Below are experts of layer 7 (counted from 0) of a mixture-of-experts language model. Rows are named router (the router's row for the expert), down (a neuron's output weights, with its number) and show model dimensions 0-255. Each number is 200 + 40 x the weight over its row's rms, rounded and kept within 0 to 999.
After each expert's rows: "comes before" lists some tokens at least twice as common just after its tokens as in all text. This comes from a sample of Wikipedia text that the model never trained on. Tokens count by the router's weight.

# expert 19
router,241,183,224,234,220,182,167,250,266,188,228,222,161,203,242,203,221,245,205,162,197,159,135,201,206,183,264,209,142,165,175,198,192,236,184,146,204,183,188,134,227,168,126,181,146,188,174,233,201,214,242,217,192,231,197,160,175,329,164,171,229,146,254,223,209,181,180,192,154,257,187,124,236,220,121,206,184,233,166,189,168,199,227,156,239,194,166,186,177,220,185,151,202,158,262,273,241,235,181,135,196,181,240,161,190,223,247,203,137,157,110,200,223,213,147,199,240,173,223,177,158,235,162,192,287,200,159,207,167,206,264,158,148,220,162,221,174,182,182,233,215,261,225,231,226,190,232,207,191,246,164,253,124,221,191,175,244,185,257,182,177,210,184,194,208,220,195,212,203,233,217,170,218,275,204,152,148,216,104,220,247,181,176,137,216,209,140,168,223,139,178,190,171,188,168,237,210,227,287,162,256,95,116,152,214,219,245,248,168,280,236,279,178,268,143,266,245,236,171,250,228,176,212,259,241,162,175,194,258,219,167,182,148,213,162,237,207,219,202,302,125,122,214,173,161,172,131,257,171,234,297,231,194,216,224,254
down1,141,199,198,197,151,169,199,257,200,200,251,213,193,182,208,198,193,126,230,199,186,202,172,116,207,240,274,208,211,218,218,199,197,140,122,210,175,200,228,211,230,158,193,215,208,235,204,206,184,190,185,198,196,230,185,217,228,196,160,268,173,216,216,195,262,137,225,107,197,245,223,155,198,167,165,221,169,178,295,208,204,208,212,169,268,271,213,220,162,216,219,237,240,285,267,297,202,277,194,180,203,244,133,155,186,190,295,198,195,202,246,257,167,183,236,165,225,205,215,179,130,149,199,176,169,200,269,196,182,202,126,211,247,128,159,245,164,216,211,313,122,184,196,196,218,194,270,205,235,206,212,176,188,189,198,163,218,152,255,265,198,178,205,273,252,202,203,156,238,176,224,200,151,200,259,247,257,201,199,41,202,324,133,188,231,223,210,267,159,207,198,217,280,165,206,192,242,209,153,217,192,182,142,200,200,199,195,167,192,282,117,212,194,203,200,227,237,222,134,197,255,261,170,230,221,223,201,262,135,155,207,239,186,194,266,205,162,224,209,200,225,138,204,184,174,149,167,182,244,222,143,177,199,240,297,200
comes before: " the", " and", " he", " a", " which", " but"

# expert 39
router,269,207,257,232,185,184,171,301,234,159,213,193,136,237,272,245,167,223,169,132,203,175,153,148,257,155,221,211,215,137,153,145,149,209,201,192,203,219,164,163,241,212,207,218,172,254,166,197,202,249,230,224,155,215,238,199,214,155,161,164,263,139,227,158,198,255,194,248,203,302,201,152,255,206,109,222,229,161,166,205,151,136,205,197,259,216,200,164,203,158,160,167,189,149,217,253,220,247,224,187,199,198,196,213,167,169,298,257,188,128,188,214,234,214,162,210,211,146,231,231,186,247,155,190,217,239,177,222,183,223,210,219,182,267,192,189,185,207,200,187,250,195,223,180,232,205,159,262,167,245,221,192,186,274,137,194,273,265,278,152,206,202,223,209,290,163,261,245,161,185,251,155,219,204,191,200,154,176,124,162,177,228,189,190,167,242,131,206,207,189,186,161,197,217,177,241,190,196,209,94,210,151,173,210,167,229,221,224,184,185,209,291,185,242,134,249,245,227,205,188,168,177,257,242,197,153,158,252,307,183,175,136,182,244,142,251,249,261,194,243,119,128,222,155,171,171,175,316,197,183,212,169,164,178,147,185
down2,201,231,197,335,269,204,171,228,105,202,164,158,136,187,198,198,162,200,66,221,214,181,248,193,172,198,154,193,185,178,281,203,165,210,197,152,170,200,186,207,210,201,206,199,211,172,188,159,172,204,144,197,244,200,244,149,192,287,158,119,238,225,177,166,183,176,284,200,172,231,154,142,299,290,282,184,196,247,125,248,202,224,191,179,92,201,200,224,187,174,198,217,194,267,142,210,214,199,200,222,194,218,237,214,194,171,197,224,120,201,141,195,224,231,204,204,200,210,212,197,190,227,164,116,203,189,198,175,214,202,121,196,154,198,212,215,203,264,202,228,200,179,243,195,204,127,177,178,103,170,214,318,208,278,185,177,197,125,174,202,196,190,177,184,176,239,226,223,244,208,168,162,206,115,181,239,201,80,204,283,187,191,205,196,249,277,212,144,165,231,177,247,120,225,159,212,285,212,205,140,184,201,199,200,200,204,204,225,197,220,205,163,210,222,168,208,155,198,114,221,205,159,197,264,226,199,90,132,189,194,187,211,183,190,240,167,206,189,198,183,155,204,269,204,247,264,223,230,168,256,192,232,212,239,206,201
comes before: " the", " ", " a", " his", " New", " this"

# expert 16
router,254,289,241,186,245,140,156,238,201,202,211,190,175,214,181,210,231,172,274,175,197,183,201,187,153,254,202,187,168,206,84,184,157,208,230,150,141,260,249,198,220,213,176,195,207,243,111,182,207,178,270,223,250,184,225,193,171,274,176,156,209,177,152,198,277,209,312,245,196,208,181,196,155,256,177,183,217,200,175,207,243,217,193,257,244,230,123,233,170,184,162,117,148,219,207,213,243,280,178,184,210,176,255,190,167,288,271,217,148,191,128,237,213,217,108,158,198,206,208,219,211,250,177,187,258,185,197,229,174,140,193,191,155,245,135,230,169,151,207,256,270,258,192,182,147,97,205,186,174,226,236,253,212,228,171,199,243,183,288,188,214,196,249,118,200,154,248,162,178,249,193,129,186,171,205,176,234,187,199,188,245,211,147,193,246,250,186,156,186,184,132,155,197,163,201,247,151,198,255,180,231,159,138,220,265,205,234,274,164,230,241,265,169,199,209,219,214,215,185,207,136,120,227,234,251,150,219,215,229,198,215,124,221,179,222,205,219,213,217,214,203,223,149,118,182,151,122,253,242,222,187,236,219,237,204,258
down1,201,178,205,197,219,175,198,210,170,191,230,196,187,137,214,273,204,190,132,210,213,156,158,201,228,256,203,195,173,206,206,247,211,172,236,186,217,208,193,210,206,220,158,191,182,229,198,180,239,206,194,202,185,190,208,200,167,235,212,204,213,273,171,215,205,254,200,216,226,176,230,172,106,213,228,195,193,163,196,205,236,204,197,148,178,199,200,229,204,238,187,208,238,220,311,214,232,196,183,157,275,205,202,160,216,193,199,198,196,19,183,293,169,167,183,213,226,166,184,256,182,241,193,196,95,207,212,201,219,201,203,188,170,202,224,129,215,149,193,201,182,203,195,200,235,208,114,213,228,176,234,331,197,164,227,138,141,175,200,221,244,185,171,290,172,192,183,217,129,184,165,199,229,135,225,202,247,206,312,191,258,202,294,223,221,179,231,137,221,180,154,204,185,189,216,324,145,202,190,194,200,154,237,210,167,222,228,215,222,141,148,155,197,114,178,260,203,243,212,151,246,199,203,289,271,301,220,274,200,199,121,208,237,134,203,64,210,195,237,250,190,243,201,206,189,185,251,203,195,202,290,198,197,192,153,101
comes before: " |", "0", "%", " |\n", "5", " \""

# expert 15
router,261,195,197,217,178,80,166,221,286,128,240,215,216,257,246,263,173,226,268,189,177,156,202,171,184,232,215,209,209,136,124,121,163,190,201,210,108,250,213,172,227,206,115,146,250,266,184,193,242,187,229,192,167,248,263,195,207,266,142,132,214,131,200,167,264,236,236,249,211,248,238,185,180,239,184,180,295,223,241,193,180,240,212,234,245,223,143,166,222,204,139,133,222,194,220,221,274,195,210,197,190,189,251,107,187,174,236,197,213,166,138,260,248,198,148,169,169,231,162,195,126,245,154,200,229,188,233,181,194,140,183,159,227,220,162,218,270,147,187,232,187,237,197,211,222,161,147,199,214,243,246,203,126,193,212,176,245,236,211,216,179,249,237,243,156,195,194,196,212,222,199,162,218,196,213,181,238,225,155,204,290,149,236,252,199,233,119,196,207,105,178,139,151,149,206,242,177,176,261,188,209,142,147,205,229,194,184,251,201,240,216,233,162,175,196,217,245,170,182,233,195,172,207,222,294,149,171,176,235,228,153,167,199,160,226,272,217,269,193,271,183,196,139,192,140,190,224,272,185,227,203,246,205,217,256,260
down1,223,190,200,166,211,276,200,207,179,223,209,278,236,185,178,190,199,205,184,179,170,226,169,196,225,40,164,209,295,153,195,202,244,139,181,201,196,90,224,220,212,90,206,151,193,200,183,139,176,200,166,190,212,219,196,184,187,266,94,185,188,200,228,222,244,167,225,231,212,289,155,204,225,106,192,154,151,211,199,173,171,73,213,192,207,199,182,198,203,258,240,192,201,159,203,218,221,189,200,199,198,219,170,201,269,137,214,264,170,175,222,209,195,175,126,215,226,226,187,221,301,156,199,203,189,225,200,223,192,186,149,207,240,258,300,198,238,206,252,193,167,169,238,118,180,187,201,183,167,256,231,139,209,234,184,191,231,150,113,193,142,218,200,177,192,216,184,202,207,193,213,147,166,139,196,192,203,200,273,226,250,231,188,189,233,198,179,189,130,190,133,208,274,199,192,201,199,200,214,108,156,186,151,204,165,204,201,191,195,241,194,206,197,174,204,199,219,212,183,59,199,197,211,197,94,150,200,161,207,193,142,177,280,120,235,99,88,224,195,196,203,284,196,183,203,189,212,216,172,206,176,185,235,179,204,191
comes before: "20", "19", "1", "2", "18", "0"

# expert 23
router,287,218,236,176,210,165,173,272,225,180,268,252,187,197,249,230,230,265,212,164,164,177,173,160,222,151,184,212,147,194,163,179,135,215,194,132,225,192,213,162,219,210,170,144,193,241,178,229,186,235,211,219,154,242,253,253,216,232,162,139,219,168,210,170,220,253,223,185,161,263,205,134,230,167,125,183,221,227,123,181,217,147,175,209,269,167,210,224,142,188,141,135,139,177,226,216,184,261,172,164,165,186,237,244,202,164,307,232,176,157,151,206,241,199,127,153,198,143,184,248,211,263,154,175,241,218,154,230,177,208,213,188,134,223,181,203,203,219,181,176,302,212,264,225,198,188,246,191,204,202,221,235,220,251,186,157,228,206,196,192,182,228,192,228,219,188,231,243,212,173,225,126,236,269,204,139,168,232,132,224,234,243,177,159,176,217,107,221,181,129,177,140,205,226,224,243,210,265,251,95,231,140,181,216,194,223,239,282,185,164,207,261,205,247,183,260,250,281,219,268,171,160,221,295,195,179,182,224,244,175,159,230,160,173,143,261,221,188,194,210,176,142,156,178,196,160,115,307,233,185,255,247,177,178,224,193
down0,203,269,203,202,155,197,225,164,81,204,223,82,275,152,207,189,206,206,208,247,234,188,201,184,187,142,193,220,222,141,234,192,202,127,137,199,218,150,202,175,166,220,215,228,214,274,201,106,123,246,258,135,198,126,115,196,244,191,261,130,211,226,202,186,203,201,254,201,180,250,204,228,166,213,204,116,199,206,151,208,169,195,169,159,266,202,195,153,197,201,201,203,229,209,202,228,199,117,270,199,186,231,206,220,218,220,134,230,138,257,186,200,246,190,200,227,189,203,235,174,200,186,201,205,249,81,200,199,320,175,220,288,139,274,136,199,200,217,243,136,214,195,198,213,203,187,196,219,161,188,202,150,224,238,161,212,203,209,78,205,249,154,199,199,198,209,189,169,249,226,230,217,183,186,202,160,202,206,245,270,175,198,282,168,194,233,198,190,174,142,188,165,133,207,268,202,308,201,190,184,210,261,167,240,224,147,201,211,224,196,102,202,211,200,227,238,188,204,254,206,203,203,165,301,213,213,195,205,202,143,166,135,204,205,222,197,247,183,136,209,199,240,201,222,197,157,232,210,106,228,256,179,196,238,112,217
comes before: " the", " a", " be", " his", " their", " an"

# expert 5
router,211,186,215,242,252,140,176,227,187,126,250,243,162,218,233,234,166,199,227,206,179,195,198,154,163,238,220,165,185,221,162,151,154,207,269,214,149,247,194,126,254,219,159,222,221,206,175,242,186,166,231,152,170,213,191,185,162,210,221,147,200,179,193,141,238,249,221,311,197,248,244,200,170,284,161,166,286,236,216,265,242,169,222,227,280,167,200,182,175,205,127,164,98,163,232,202,237,312,127,181,222,141,250,130,196,205,244,261,191,181,140,245,206,142,162,212,197,191,173,145,179,272,168,113,245,234,226,180,114,166,242,210,214,243,130,223,207,142,199,191,212,176,185,234,187,155,146,216,215,232,144,285,164,166,215,207,248,219,242,200,233,224,198,181,188,161,246,161,224,200,216,168,224,194,230,178,227,157,174,187,293,150,224,239,202,214,205,161,211,177,191,152,123,176,260,218,222,183,253,186,194,141,166,185,246,189,209,196,129,226,240,306,203,182,206,260,276,246,195,205,144,209,201,239,250,175,196,210,222,170,220,169,248,137,209,242,258,182,313,198,206,218,195,175,201,190,221,236,139,207,236,256,137,169,170,218
down1,244,264,220,200,206,123,194,292,185,330,211,155,200,213,202,195,211,219,116,197,221,183,192,200,224,204,203,205,198,202,191,138,255,188,178,204,288,197,195,173,190,135,227,211,185,237,191,150,196,225,190,171,194,327,199,237,224,205,156,226,199,179,196,167,239,188,294,185,200,172,183,203,175,225,206,210,173,155,162,178,231,260,190,171,203,203,176,226,259,201,203,191,199,206,170,247,128,183,188,194,159,203,218,203,210,175,207,209,206,198,160,199,183,185,193,224,216,202,246,261,199,206,204,210,175,109,211,69,210,269,190,206,178,203,152,168,195,181,187,183,200,234,130,189,260,196,235,211,191,227,224,189,254,219,216,250,235,190,105,151,177,195,211,136,218,200,197,164,201,193,208,288,199,202,187,197,317,212,271,253,211,201,191,178,191,134,201,226,200,200,168,140,157,194,0,201,201,168,189,201,200,199,240,141,200,201,209,227,188,197,213,204,199,191,128,257,235,152,239,203,183,176,189,203,207,262,194,203,205,202,116,118,225,229,285,290,108,218,177,202,203,283,194,232,108,183,191,213,220,187,224,202,198,191,216,190
comes before: "20", "19", "15", "09", "16", "08"